From a checkpoint of a small mixture-of-experts model trained on Wikipedia: 3534 steps.
Below are experts of layer 2 (counted from 0) of a mixture-of-experts language model. Rows are named router (the router's row for the expert), gate (a neuron's input weights, with its number), up (a neuron's input weights, with its number), down (a neuron's output weights, with its number) and show model dimensions 0-127. Each number is 500 + 40 x the weight over its row's rms, rounded and kept within 0 to 999. Numbers have three digits each.
After each expert's rows: "comes before" lists some tokens at least twice as common just after its tokens as in all text; "mostly gets" lists some tokens that are sent to it at least half of the time. This comes from a sample of Wikipedia text that the model never trained on. Tokens count by the router's weight.

# expert 83
router:448496494557491513559522495450503515497474457465506510514460551450441467554553482516538545512465554496542506496541475516535470530472473454537433469432514489518542505560541540524542484535494554475458467447540468562543493578529535496469553580447511444436463469492488491552504493534444432558474466541506559531552462544475449516537478501527493503504563461589585532438578492492469594480466
gate0:569497491448469507481518548484467511507469455522499574530505572500548526588456486509527560444501493562448459436557514536541517467499562479572465500450593487495541525532483468523532534494545438517546508444547500524612485537486523480504515461480523462503477515409529436531441440500442472493488456478503518488434450579534509495493547502487473463501491439550538525508506549496464524394469
up0:566513418493524575518414526490524598474552395522472556535485462541473578499545488414568497454496478441587497515521511506505524505448532510446500455542443439510482538520483451525539478495507523478429525502471511493492498511524546514551454495514537485515406543541488491505430510528515502462510471516561470474508466531526492436442496505496499538486557427501525540513547485564555472424529
down0:530513407574498489524523459426434477531584590476447478456527504487523450549504535447551477454468538505483575527491468483520477520491444572470479544528501524503441473480463520503454508437448493501545454529463492503473472477511480522509505451514413475472512565435397494511532490535505533506519436471519523537509478470424500456525497451548544501523467538470518548531520570503460485615447
gate1:499528568502558525554520511511470447520484456562514557492488489525472565559458513492480519525491580493484515476534515504533473520504462480440537492493556512439457463447464536505407471527473522519522464529572562514471507540489566502476394529469492517506552525538501502606461499438488442522481451480527567607483482530523526481441441518490487622472498478463513505556503589517530521516478
up1:466572428503460542477445491508524525504521523549553500518539446526559473474523463553546504475486424498576490520430471536459456463496503506498482537517448529498562503504518475517571472527536485537471542438460494555506559479514440541461517493439505423540504461475484515395519477514535567431496464480508423424517544503477552503545557474451527409524550511518468518489498449502475399447505
down1:467438507521615481556541529492555488515473470482551510431534567526454490546571573526529468593458465491491514479517507522428487464544550464489503502480502502469478483528572514475472528574513536512486493477523500535533430534499493468438506463481515512531540533443456479439478503558463453587556513500484540491500447576536476513440535421581501519489429488481526532568529571526496460490538
comes before: " of", ",", ":", "\n", " and", "."
mostly gets: "emporary", "ation", "epend", "ization", "iance", "eration"

# expert 77
router:438514472505491532533537431458567541459512473484463503481452528399460501505498450543516555515527600543535513533550474509556456486496448494583525436448526438495499486462521565563485509523495555432488451467519456527517517491539533531500506550460520483416454475465514541559550552518444482542469452507470578486518463528475494557566440501536550578472543466499537526490538530526487555493451
gate0:496534512560551483451461506539462488452579505473431530514443474522521490438489444588461399503498524520521466488473443473552475547509473515537534488538536449425555515575525496515500484502504481449490457564513492475447459484453498567571502476521592498431509457473438487532506505534486494521464489419493510499537490456459481528548470492505461569461475416410536500488464487449483539418488
up0:463434472485456551491531548491476476488453504450569502504486538484535451564483566471495477470483505471564545499526568563403512477524557540430501551530491560545498452510497534437574578534492505496509509447501532573478510529503509513488521453490483534541499471603528470510557471553545499453508501582488504465425479495544514404477557506509516455517522550621481455499516540502473498509525
down0:509509487490536544488529421427532477527460530439487473508554422472544521484464507540511580468520486487558555483524440517520454581536508494559518563583475462532445446531596512489480515519514511543497594481474416524496529467489548492505479543439494489496481535430556489471502510519513489533515463473445458468508483548558556424505526491481571465477497513599483546483551432497511516560463
gate1:505447560504478506481477479451482594475531530502525444560460487517485577500511526523523545509514505461538575444539499449464464467538438491534519481611559491530528491529604484592529538483529511446502510457531548495510589439497502500567458452505512428448503447483444427571501462464426420483574473519528529480521521495516486515464499492466430498479500523487488531505531485521530519453464
up1:447487537538390559452440498456511475403499508546448560518478474528494593529507540495548508462502506524444496495451529469492489426537408423457478517553514460527532433459544505512518454451496519413450494437514561494457503453475508529551547490480529428464502502501501479539554463490517498474486508538481538516481576461535568548477548464481490463505541492513461489546591491536482506502552
down1:479476595523427521522513530450453509472461453445419501517474478450472455489556521512521486471561510533431475561482504510506511453435434459478527468484504422510486491537410546517428500511491502533504432381515510585530582497479499533487493596433505482549452488506457507461550486524513451502460529465478519473559439517537449541457494488547459473475456517467475470506538508479500500433525
comes before: "a", ",", "\n", "ia", " (", "ian"
mostly gets: " Zealand", " Flor", " Angeles", "ersey", "ama", " Francisco"

# expert 64
router:406530505541515543558517502406539526447523440481473536494490516419472486494567476604485506542543578508586540486526467519511444524488537487546489483474505423556495467503525549528520462515454603489466428480529453558516493537503571483473514558506489474462437459495526529513552544499433433511502465507491550486529480521461526552523497518504541539481565516527515550485549527473451582501475
gate2:442524519560474502515536534472506548595495459537487565456494437547531511507428433539591514549516522510518426497485548496505570460479524557594459507462437490495510542488529564515508548559533501505524503555524432490553531492436529542484495489544484422537554482477583508477565534535473492492470527485477515580578491470492488505566550557484459501489486508443552459563541514508494528518527
up2:508476522514500516500574563407496471484529438564516506533463525539567488559540447473468518539475565549470489471548444493526490485463421465443512440486584489537453545455551512524426508509515534518570525527484454562480519497546491542511500510518469475507503513542586518492485432524497465458519463574476455529426554575558476559534485463496449482527459478437536481553510490452505443550544
down2:525524464556455477524523524484447475458547569476469512522465516486478477493543540455476559544477470548447480466535476522504422524602532483468443472495512476546576483488540479492587548526514463524514515495466527558474521427489566517541568451484507524529504513557583582521553480588542533501579573530500481472492508566567508499555510476507465449528497460489560480556524509471555468474562
gate3:634550426503499491412518539457474577486533525490447481424485555563512515418500490559481537550477532491554503505460517498507519442490489530511562465483533512576500510507378474502471471514496516443505529488503545467510500554493570459498472598463535479498491514470530543456534506565443509553498480535531519496480519527464595510477422495539496470542467459492457517511522454449542506515501
up3:437477490488496538535421465526567466494480521525558499570459462481497454508511519476547489465504497545505444464540482467524514538479498408479480572526427445514494433526548534456499557501464529481554548515493467592548508476538429558565526466504476549480579440549498468492495450465540514472589441485440480464500496508486458446464493507535527520535525540515571480467462529613460502456492
down3:448515499496546470452479532522510445517531489525477508507557423457539520508509540499513503510487537474462470521486416597485504533528512466498519562510423533503476552478527425518533510438502477506496496528513440500484526470500466431505503498474517540506474584540549445457578516486499482555491495503433503467451372436430519477523540356492560478485503542514546581483476537487532506466439
comes before: ",", "\n", " (", "ile", "a", "o"
mostly gets: "ospital", "awa", "wh", "aka", "apan", "ara"

# expert 35
router:445472460541459540549543474474527557437487454481534543445442566456470451556486472600509524549486573513542531523534457514537482557481445467525469461483489466543545458473479530508552463487452533466480503475549491550498470545498550530515532544457546451438504450513515502603507524475469465526477459513505546534531461527464431546542440533516522518504544418573522564477544485469448546469441
gate2:500410517531523476516497561542480550529519477539578579574502525466423512502512565546552519559497445533470527501531468508462436519435485519536489447593484509430513492435526517558582464482513491507485506546505501533491550520532562523430465499481547525465552449481491479559466540514499529546555437436413480508439449473487454553464457495493514496494434452532462534485460473495465537505532
up2:527514459562447498446462483458526485483486415509471427450462490479447595550476444528480494499537496533566447451496523509510533462515578467514536497499515463589454534532477469542462509520444541519535567511419516464516497490526449470544550471498438531547460449470542536440516477460446532509479537516569530557521510468508526442552564492560488433487560499506535505509499608465522517541530
down2:456542540527499518462498482469503544485521530483497481567450461429453456514564547582463407460485478504503415502436431536520456521417501523536432496552438520476551497520510497526469539497503545531506543515490521540533534516477522469503542481604542489557491459472484443463486473486474523565473490509455519544502522526579457483474513511532502516462443436451583432509476492610441499476486
gate3:559456485532486522529461518443446568517528504545459473574501507465531454511527485514446475474527499476502521407464527494480437459439562455511519456519537536500522466510496453476538477442517475521512475512542498476474522543540570488543629627486474438513480485542485468526546550497488511567429477450482487553455508504499544455514551512538520547500549458523508519416534582456456506476444
up3:457503533457504436457505416455513490511483487441515451468513513498516524527443497502534502498465516476517464557473444543536509535494511538504514491496455495481524565482472560566476494611518551493488473508453517499492433435492563491430384430442457523494494556514509517463483489530514548448557513549491452423546492551528464574449521439457553498453396492484484531559514443535542500501542
down3:440502517443511497413500468452531475546531546524458500547511474521584494457483476485538475507512523482537570406448462529467537528463545452475480530499441521489546489475479550567505564540506448528504491466496444531566506533523520447490539491535516503518539486610555513592480491429523566539460524503522510528505565631521515506501470487476521446574448523461499470467457528492462447534491
comes before: " of", ",", " in", "\n", " Court", " School"
mostly gets: " law", " Republican", " Council", " Democratic", " Court", " military"

# expert 123
router:442495495484434518482536456491513517481502491459508551523473595467471468595531515485507515533514552448541517458499449527526514525471474484548453431466491483522555543451504568533556490530521532476498477457515499570506464565557528522449523510425566443431408414467509489521477559511484426547503452534502545490514496549470432499503495485469501558532560485532527581453529504487485582457434
gate0:472544481483420484540515579459463446491448544515506559492455540506495500480540434499516531494485524457498552448536461561488535524506536480500520487526536505479456552496529476499519486479552525407493524424500439486489526499532486588506464446537543494577489460486497564477513498533490512524441516601592467510512496449511431516530580431375485441474508538444482538502492451470442495464496
up0:558532532525516580521481483558482534453477528523485392451518485519529447488548564510483500531524486496472506522440464527484385520529479486507501498481505452528523460505496455460450483432440440516519474549513484471496500578493504516491536499435475538426554507481546500481506460598426530533527479496432451553425489553533615478481483551539445558439459513558515478499496499522514521515446
down0:505495512506542546455502462510515461497518443431510464445463524511542428572527504509483470549473444484462592585483494532530472522541502499493436464510516552494541492459541515487432502511481517487528503603468428484545495529513562461508570561514512485510522529549496440470468504504486441466514503451566389492489499570493508506482485579498498558627482491466452473554435492549503522447486
gate1:472505484497398504525566507474458564495446484448457433530515517520475407542514508537517451456441510576500465538503504519529493538537495514454561564534575515473498536454557558490456476534471517506465498512480507520471463495473532440479536483554630492567504510579480482503464559528524543485492417508478496482545414517484489421544509488534541560482482464466430540544519489462556488476490
up1:506502492479448511547544536452504507514486471494542460441520526425471429539528524527559460470482481517517513512546513456576504524563519644467561527480550498480465545437567547513461477527482426477529505525451530544414517505520512446490492497513578592488535540498458484564533539514502529504570498452500493518544427512504448471491555415517517538457496537455476495460474529472532493542431
down1:465443556449466540471522509480491486537566428501456517479551513530535559485515460461534466437470527545492436521510571489518470513581477596489590524538571553473474514469518556488512527515542503462506501525528582504441551514489494519557623489461581486540515541540525442513485557493516492458464491505493493517585458439479510482449491510438475509480506434478460512507463452505471422517467
comes before: ":", "\n", " of", "ial", " (", " zone"
mostly gets: " JPL", " Coordinates", " Total", " Died", " Offic", " Represent"

# expert 41
router:445549450528431535550541467461522554450497453474509511508469508476431472564549436525528540529531535508519538489518441540511486574435472451510452436455491457573571470518499563561539507503501542471474470441563461545503482517547542525507538530414520443421456478468461543550544552498460472545520466495512533504533470565465464515551443497512511501490525486537575545436541492529491565476472
gate0:492509490510509561555502406580454521502446429505575505443562459471485522541540492567499522426479548508531491479491441434547474543507561477504477483486465432520469411493506490549564555525509449503462476475514510570543416531538491451485426509503517487471499550464513505515529563570484457483500523489512455510532510516529483451531511478444558469517469546528582431440461457478526557452499
up0:462530547472501498526537449557550489478450526524539501488517471456452453565545477454512507502511596431456557493468489487473428546544502498418490449426487458487491391479537463533550540564473508465473501508547493422519519536417491444453465437426451455436527444513482521473525569590499498439510510508474553511488525465565495539461517464532508494540457500486539505523463478532486541516520
down0:522450417493518484532525495484501516442448445477499533492487503533494445538511494416526475466518533496462495507505505535500626550459450511500514410469482544521557552545430503454575585504511523473466541449458511411560469523516532466502487448461463461492470440500494570469411492535463551545536524544496413574521463486575506562503523460496481442483524476464470541477513499493473472514496
gate1:509507466524526536461458463499546561438447502510533418423452491503484553572517495453482440538573423432495504564464509512521511489485506445465436519429502569488464504511459452501495513613572462422463404565514470433524471533491472494442507482555580482472459446506447520508499464473502494530548532525471527466454536507528492507529473462481491470487530446547512495457493466531510564511511
up1:554493551567493512500519532503528473496491520480517510531483581471532502519447491476487492491479551496519433506527524471490499434556481567513459499456511593493553559464465478510469434600476491496485521559520530518471506494506517516444490480513537436507470471525509519609618401448499569500523535536471510508415466570575534498525469558432504480547507432496522523524499467545550490464565
down1:580526451570567521501556496522495554476472456525463556546432456547474528554498520496502515491523488477468523475534470557485466549510456494474400523526469433548548544553511557630463493556503507529521523456483572467512510507486445502534464450514546519480505419495533467556479455393527491428497475469512475480514553488534464509496525494512529538411468511541543462449459530535454491508503
comes before: " of", "-", "|", " and", " —", " to"
mostly gets: "ergy", "embly", "History", " History", "formation", "velopment"

# expert 10
router:507491455532480527503522422472517555440478473471556553531473546452459461562540504503500537501520543472533538507568454571527463550499477449523489443422555472501602530479522539492510498517487546467474450480550471528500492538512533556476550539459567439502498410485496488580519498507503469494536474494490552519528478545486452522522464495482513531432526476562506574453513495457385523452397
gate5:531432447472543515525520493449468485505530450447548502483428524503544575502499522538487553520483535436433499509455502512497588548515490505519482529462566479466524505510548584503546517537518554497451455473464439478525481488512533512526550530522472518481509512490544444560510562457463547436474419533543547454525557465565473588465559559516547418490561492565511472530480476474455444515439
up5:495536609518472498478494501507482447541462491522424494503560531505461462490498492476519394472479460525533510461539513489452434460495517504494489482496436506549502546470473453476453560489497457459562572548505523536481477557486507496455474525472494494536513546506462568416530510532500445522550567442477445505500474540450467484593413436466504598518466466495454520498473523495539566477596
down5:435449462547530483479498516497492493550497499474503404525556450484559418435501498463430479498552524413399517479458489538431589486456508558448479514517422532482542499483429541529498463507516486454516445533462464461498463519474530500535520562519572514474508529443499512511490446486562475505552463580459435512485407512482549521476519531478531449520536522512496473504459533520501523521417
gate6:563482538499486541455485521599517454532457452545471487519493475435491546549536466476486577478491561505505531513477495439505409506556423516462444469480473593470473449406474545503472530508423493453457502500541471594484513485463562533485510455540511447548454402540427508545488492488525566555538493528416536506519503487540454555496453500489511492518499553470515499506543532516504500515478
up6:546561495516444525488463540498502507505453532476425494508443488466515483528591498440501534469523437498466493504471487446478507477535479457496435548487430606502507493407505521468435502508407508391423453526473489533533509474522494502513503468471494496486479423563456479530471535536556560551554496571400540478524507491548498467551518502518556452494463524533497534466525494553420505506484
down6:523491523481538577486569509400457520463476505478431525482472477480541490497557608528484558425542462580418520549531465520465541536536528533494471544477489485542545491504474557426427515476524425423502484491536488531560512461493457448469445503510424547587500483499487526494488505481501466496523472509455488576471538483535528455533549492516495516525472519529527436498476554530437462443455
comes before: ":", " —;", " (", "\n", " mi", " in"
mostly gets: " sq", " —;", " mi", " Died", "°W", " born"

# expert 61
router:481496484554466522528566434448542548481528474473522541473477558451462469544502464539525553543492540511559517511516446529561462553458444465558448453486523442561537461492493535520507505495438558473489478449515490545507490529495546484504561532483533427467477461502505548581540540479472456549497481505497551479531471555466441544541411515474526492467561407540527561490550502499453552444402
gate0:534399539484497523520472537461426482503465488502462534439493450502477524477497489483531507491421538472499487507429547506529518424517489494571540484521543474473530525445527480637479546449467462449480448470520464562520492508499455465500482500458506468531491465544588485459566502558514499508578459543451449524532529531468447536479572453402496509522509491427478441454475466473442513520461
up0:504504535524514502505435526389511475437488496459508497529511459566477517477504448456508606544441513499537571454456547472521524452487491482538487500516508498455491507467445559565446467444584464453485489480503442467512534518519453457501481552463545578576430509483517453515478558475517575436533514525535444481505484525508528485545542478499470477580559515406500557526562529537524498544489
down0:571506499544471513512474501535509488492478437447572498441526481458478464541526550461488531575494464495476511494480505488506498456577497498583512491540436545504470497451499575590405528561486477456535466447455496479472436513590551578471506467501512519502538456401462439476524560504493580468507507466461523525487503535510514552469520490506468573595565510450517527489477473512494437482467
gate1:463502469499450581544480467460488418487542541527482544473560456511479481479568511501545520532544543559486522465483455540425540485453543534479481498556521469542518531537543480559513496490487521467502511491624544498583504511563509547542508492470551422552464503529548451510512496519546522457487467515477489506515447516512534451506476505411478401520583430496530568498503422449499505473564
up1:477473514530375556499435520475429501487478566489495477542548485567557477461539540511454540467533551491528499461478441534439474497574505516494501481483495441530487478529470514459469475513418485456501491489553539446578579565491554503470465449463549533556497459545534407494466533461524490537482492472467454497518479482523526530452505504431463426513602478511493536572542483439503489489489
down1:477463546520443440514477510479550450405478493498499536522561518550450559434437571519471458477508502486512551451533450418562450493542522491543532561484487499510515489504452582483562508467537483517536437414477542446512502505503439432471468469511567478454565449505513472516457489452558474521491479525524514508493510434512552463543478433518536487475513450500487520567411462572473466519489
comes before: "0", "m", "\\", "nd", " −", " first"
mostly gets: " $", " ×", " che"

# expert 101
router:457511506534441508481523448463524557500473425450535508496438553434438458536515495488496551596505554467514568534543443577499468514409498513507496459412508503508541480501489527511554512478517551509470505481501517556479500565498530544486525510515552496448443467522527502509557497537481465557528462547499524498611484506458446527552464499508503524521537492550541625467555500499466554446431
gate0:498434514553526554526529496516496434560527494549510459492539522522499531496529540465528527466559519456538417509566542444523567453490486407477499470487527484511474512536475520539552427423559490569528534539482430401514479453517483427467488545492487517566478522455488482482544500551500461434519433523429479560491515502490491559548452512506428461503447439422465517463475498451469477518493
up0:483495474491550463490497542454506563447512454410440544481498526496524441478504434515530490569460478524458604523460418519450467533528533589550499501501479517495477491460548530476510538535497533408550435489493532567435520504488491541493517474496519533458572500529500530521500456485503575509504598521573506445490501463491498453448561463443531571498555538514527430493526477546510571481511
down0:508516537545484556565450494501412436553468476570453533446524524444435500500489536526519523510554523516469601501502430545473548512421465534491492539486566480465501506495523521446541554484546519546432533525531471514465472516582518436518452502542439413492513451483440588476550471545476424540521489484481471476477519494475495505483530482501446518415483472504540554456472482430464511483486
gate1:442496436472484483490481471459481499587417572571562512484578545534506550493459495440465514481511568461489491507509507505488490527503445452477497482474540514506505498580450505524489535471393532587514478523590499429571501441527580559434476506577508547551490410516539497548489541481465465496464490553486514497541490538504499532521525471477464495485565475557480574531493520469526482501515
up1:495530446501574468501515521420507555494488510428447512491510529489518517564538448502498496523488450473491455530544473465536476575475558583429529473420463585527462460510538499437568480448561499450500467493419514545460574503531544479459511478489509490492571566539438479494524576489525548505496466467512503560490491429478536471529424429479514519539521553489477535475507502462532506563559
down1:566503472565482553490519546437467513518519521437514524462456480498507448516464484514469428543475534485549420595546524492512462488485465531442490478588505546537530482543474509515517466461492489491456493459523490540474517534576509516491511472434488500488462514589486474479476503505490485525476474543515569476467537558437485530470450480388520493446580452506568487435583560508427517504587
comes before: "-", " •", " Born", " Country", " Website", " Occup"
mostly gets: "=", " Website", " Occup", ";\n", " •", "-"

# expert 62
router:461491477577475507538567439465550554459512471464525544465453575460432460548521468552510539549498547534551542506548433520554471554483450470528456438467496469554548463506509515546540492498458546476492469475529474533514493537514525489502557528461532439456473465486488542565528518464466491555533467503489574488530479566441471559548421503491555496469536437575535520466556498504456550433445
gate0:444535538485522446481515467453498481465586501471537517434530530569451479473489523513620530507531503486474536589544401471606495475501540559427533517536453450468506454491533527541503442444513464522556435463423500486486471434531523525558479562564558491475449475431513547532487484497500529507513511451513555530497494522422496497501509505538549480498514479531436459473465528495490499466475
up0:487448535530494460515562568473496493446556477493581500446499489517485474522473489488507562447480487469578475529497472488560510449520581463462532480495448502518441454485499474518484460489489477441611451477509451498432547448527408518569521569567548495487449503463557509532474497457495577471492581534480535497458487538454454528534441496484531456523500468611514447472491491524478482556499
down0:491524511488517452501533552471462532449458531574515544397492475454485517463432412468478517530466515483580411534428451510472506519456525491514480465544472515592502491499560463528535436422519443509493447559495424519501551491451444510480489488461521541497487560548579539469558518431503505512579484494483571540506554537488453465462509496478524471516442480488446494517527541469476551522505
gate1:460512457502563541435494502449489474538509454452542424456512479508457420559543433476529578501550438434483517456509493515483536498477510527515582416525519599543451507473450474505420450494511577526509506484522491497465470501495525493519529590441500520528518500487575453511512498491517522501569457444533468534438507511480512415544441467480514459511497450510521486432505496534440500471418
up1:507377492514544509567503483431504460500516507483538439541515533520498428487467459493463507507585500458518500477477542512509494470507520533498489485520493534545530510442444438540507471464529492531501519525506471522507440572571538561536538528487491531564450437507496406515484502487540535520517523444473567526486462477482542556593550508429491465565405529481487447516435574526544534469428
down1:480461522438555530486515544466568454509495570510439444533455485492476552447484559431436501553580569503494486497532483504490473475519494469510460506575510478543515483474469422451526447535540478510448481495515536495552444565543469522497574551490475505427494469448521451485527553533486533393511542480487505476480494520488539624490445526430515494568489482447486491473493498458462476427484
comes before: " ", " —", " –", " October", "–", "most"
mostly gets: " This", " Korea", " la", " z", " aut"

# expert 46
router:440506517527452502519531440465502549449528468463525561426457544462448443521488484556539536568464552508509571535537423507528410554461500502514477451447498453522555469526501553554552491506518536503515488478477487543509429500477561492443563561521529493441467437466501500560566499514498463564519461532478507524588475541430503514523451516482487527447533470545558542459556497498481553441465
gate0:430493467432473439440488487508467513497550553470477455479442529450515415527477487463538477495417458462500573548528456476420424508548470532440431506484546543530513450408475473554432485527487510509500495448504502484516465468540531565513517542460491514550495470464493451450541536483449458494532441521530463505439451473496502498488430451469513511535545453526503448491594489508493412542487
up0:540516509516476565554502530499491491423452497427488594550490477550500490515541504497517521523570551499521541483468513483544566451515487443496515584497488467438472525600488550398480498465503493583517501504506396573479429450460513449469586492510464531483511528507530548528493444457527544507454505465484576517507549492514574491524508498474500482527461447495540471538462561500483576520480
down0:464438535549531478483542451490469473529541523462509509428491508519533511463519484458488508512539501490523538449428478458522549462451432461475581473531520454453536470463603462533499515412527473492474481486545527521537459510600493487442497529581468505457554543522594553521563484433471486432421502532504527555455520521522490482458479489502449526505531492571448518551475523449520532454441
gate1:480538520513493458484495486484533473482518499456508450461545463476514500456469527485512500466466550572458505495508460485411475569568483508468528516448511491510544481520527517466537465458498430485496467515586483492467517544508556565485531532507559476531421440541498479430468529592454489519485468489475472452410409469470499495499478482469504540391542486415602478471467440497492579544547
up1:453485468468434543494573427480500520532470590526528481499614427484518460522482506510511504495532484477452468481598503511549499470470496489478462506484497484470519528504527514491507483459454466500481466472549468501521496492436503442428510423542500439493517515547529511518415576543529520477520495464468482436406494486514440418486437568471550548395533527530528496455545450557501486483463
down1:570492484545536556554491435480491523489484519540493525546538552459521535443455492528455525497422559546523471510552502483478529441499524540558524531492552543528517501547585437474515569491560486475478461485414442509500489504547530520513439492537470494535476467473527480478510528497508503523553555477549547557462590489590534407442520525499547474540476461447493545497607562515540516510534
comes before: "-", "1", "2", "0", "E", "T"
mostly gets: "-in", "-b", "-p", "-year", "-h", "-l"

# expert 23
router:454534466533460460530498449448543545493534497448528546500438514479457457589556491511504496534495525464517507528544477511569463530471484402558459466458533461561495491513477494554543483494446542430490443454528490508549481516538607512456486537492538406489423508440492513520573480517457450515493491546503515509534479545401506570546465470478514499465522490517579532441557528495473536461457
gate2:565524480446512497467505505427525476502467488558487641502505503537479480576491493509517509535517485432438459463453469490593440449492477445558586463499491474517502518558531542507496438477538536508513563538543476472546536464565473540521470496496577499561447432563454497491467476445481498519480509427491525457552446504460537544463531495519507570539465532482516437525543483496537459483450
up2:511559477464546444547529579522506429544486507530476527424476503538455482480521520566477489512597496473481499530445418460498526474495500447532507504494558539483485507517458603446446485483480527427503533473552492545490497518553518552485526449531522464452470451500508496513538560570520506467511503490501454427579547484488516489493531499463487573492467582467456445522422531541517587511416
down2:508388494474512557534502536497507513467517486481460543478438510528476526524488525508482484520540486500447484501531503575487459468479472492516550594518538493506545456600548602539487484493558486471487564578488446505592563502542483481486498428486495546448418467498483471532531496508529495563510556579465440528575552451456465519542493506528460472545428486488508482492549540466557479553514
gate3:513490459498497496578519476493501446494553435520502436557527523481484497523478520533579426420477449478493523505523491453506521521491465437502517504474505519488427613453443498541546606505479519446556459527552491527522462590448490512430456553476473442471508428554467407460563500527484469501490575542494496548522547497515510513537488465525528552512512486435477516461531542527505576510502
up3:479501567448485496512529532433593552495545553506433485457517462537551466478480453422444525492482599470533490429530502497487466490457520550450468464426541513503530487536516530455504395437537463552524536453502536552503461428509506459459510503511513511517509497474530500565476503486535499461552520518545508583481509546504446495509554549564435464448454525564475479519423475541528524518559
down3:491497441516417507580450467478445538541472451483499505479526475516498490535478567538426582567504492429549505515540457513459473534464493503531461450471482485493466537581479514496458453552573491506482439529537521463548470500467545556521508489502493424476541480588505493468524555481524558517519552471518522488447502611469478445420523538548428485474557427513484473469527523515561543492516
comes before: " the", " to", " a", " with", " by", " that"
mostly gets: " with", " together", "ferred", " along", " added", "icated"

# expert 69
router:400595490521481511504570453464532566483527469404497551494499546462418454540503443476538529524520542497526503492518462565571440530405480447520489444493513469530479481521536525558520481534530536417467416451515519512503445533489571500484521514473495459503423483513472514495533477479500473535522479556493543497508482547481487547529456492491525504487554445583551522416495520512439567477481
gate0:417551451542425412537456469442459463450497492532504500486451494464533528512462486482513486508440531577505487447477476498545523478545480458473446489581552535445415505499538467554495533527461504501412500464508520480493472528510493437520457516489544519538445479481484520583452557493561505565500466462491503494478465571587592509465464405523543490517528522488526541462531535442519529482524
up0:461579517575484494449470462452496483510553496533528526436484500534557510435459427408522501444444521532487552455446488507466568516547577493496472515544469480548485536531461508513417469484505501471486486462510520476482494513557462462531407542433474501405433547456498474492489488509489499480480559473491449500427443568518554480487419453517478522458498436444521536484468529515549542462485
down0:569576526510545489500581533462584485421479517521535507550492497519518534453564344533453536512428451508504457525477527528551445537493509452529512535475507496537480516471474455436526499542421502549469500440450505524444440533503486461549483447533468496502453472514471507503502543470527528505439505459457493484539510527471489574509544450555551506451531577492473502493445525434506501549477
gate1:578556464431531521421563577509472515525485511478545522480553515505525510542513509511479544465481521467441463538512527520503480490472531422542593457498503495522488412512494466454514488495534563501487439501579495504521535556498514507440493484533518429533513508516535557482524452576469454547558565412540490534471469449479573496549455447485461527597537529422514536496468481448517519463489
up1:533520477443518516501563477461553544516422484499532489467497523524507514488524512478506575498490510531559534535449556464567487493519480468581489466619514512520536531495480490494441473545523513533504435532494498516593534473507551520498433577534469560454503563536574530558481420540569496469497546494487471517507554549458488538488627409501507471505454489542499431476452486494469507494502
down1:549479446527571495484600553538429482551497530547486451508491485420510516489543497524540514514489522528523529467423506494461420527493509489553593489534460509420532458517492414394518557516480525441516554514584509456519487516488441550528489444500495473530472481496557551509511487470530484533555536576489503450473516481456535495478506528409435510508467493490546539572478443471471510521477
comes before: " by", " to", " in", "ed", " the", " on"
mostly gets: "ed", "ired", "ured", "ended", "ted", "ched"

# expert 125
router:461505465514490468486523452461513545498553468479542542481475517501467421534530440516514518576451534487514517514493473562604462537462478442526465427442489491523549466521466507506506468522448499490494479447558501541534455532482605561493521565485475424463420469449507556498509517504483469514494469559480526531575472590452497557512467504468536527462533454607506505475532525514433560458456
gate2:512532463465538445495521510512492563477534500539593499499568495385496483483548515497483504425466411462451512523471521496559513528403539517429450466466463541452472450490481533480498487477475493516510466490522471514512501503441465514536508508542520495520467493495526548482528478525513592522567466521453524528495543515454427457582425504464494566428439494469451529594499458412518514515544
up2:537465457482546483477535430464509475479554502505501450514441494452487500420532470543500508551513506538494466464471538451505467548446505423475527466512601496482534495545484508514470429555494456533533510549560493504451567516509449502518529428509559559548453457442461575462448562579502505468539466426489554538492540472468433555546478507471563480457438519521520568460518521508537485455543
down2:476533480557443536638540450541547485499473472443451465512533474531427527452486437514549552498534513488462486565591499524569469579518460560508567498478493504477473504526474501515543415435519462510455530510559457521487508516487447443468479577470539482481506471456484523491542517518539465519531538559515473471500549611514527508477479472517526454562504463558472505518447461505467491530454
gate3:477508456454528489479499537492550488433507468473537559445433538490473540459574563452515432544443529472419465497467418481520531554505492520494522449546561457572419524444548516528544463506502426507476544499533436470544459532440531510519438511525475491481477502490460515504560508472493541425460515482452488548524505507528516508440514479441528535488553524503533441405525578525534449491443
up3:432482549507558530477418461471532450444495539488499491562532537498458546518452464432415526479435495441445482457513485531532442519521481400540521512516511532577563523497488463452488438513498528497575470493490510492485468487500493536468545480484514479500509480506521533451486403436455532492483578495473580519512466543491511516523465588501530608545505538548468478488510520504509584489430
down3:463480490524472538544534488502472426562488455557451474526495479546475535487434453527496558507546568534478518494567516533468515472509541554536424545506533462493511534533470479433556489424566501464483536488529474466499475402543510516448499446491555551543505542491467497436496559520514501484544503513503514519530491540543583379456540451502449524564485482565533457588431462481493528512469
comes before: " the", " a", " his", " its", " her", " their"
mostly gets: " for", " behind", " against", " over", " about", " towards"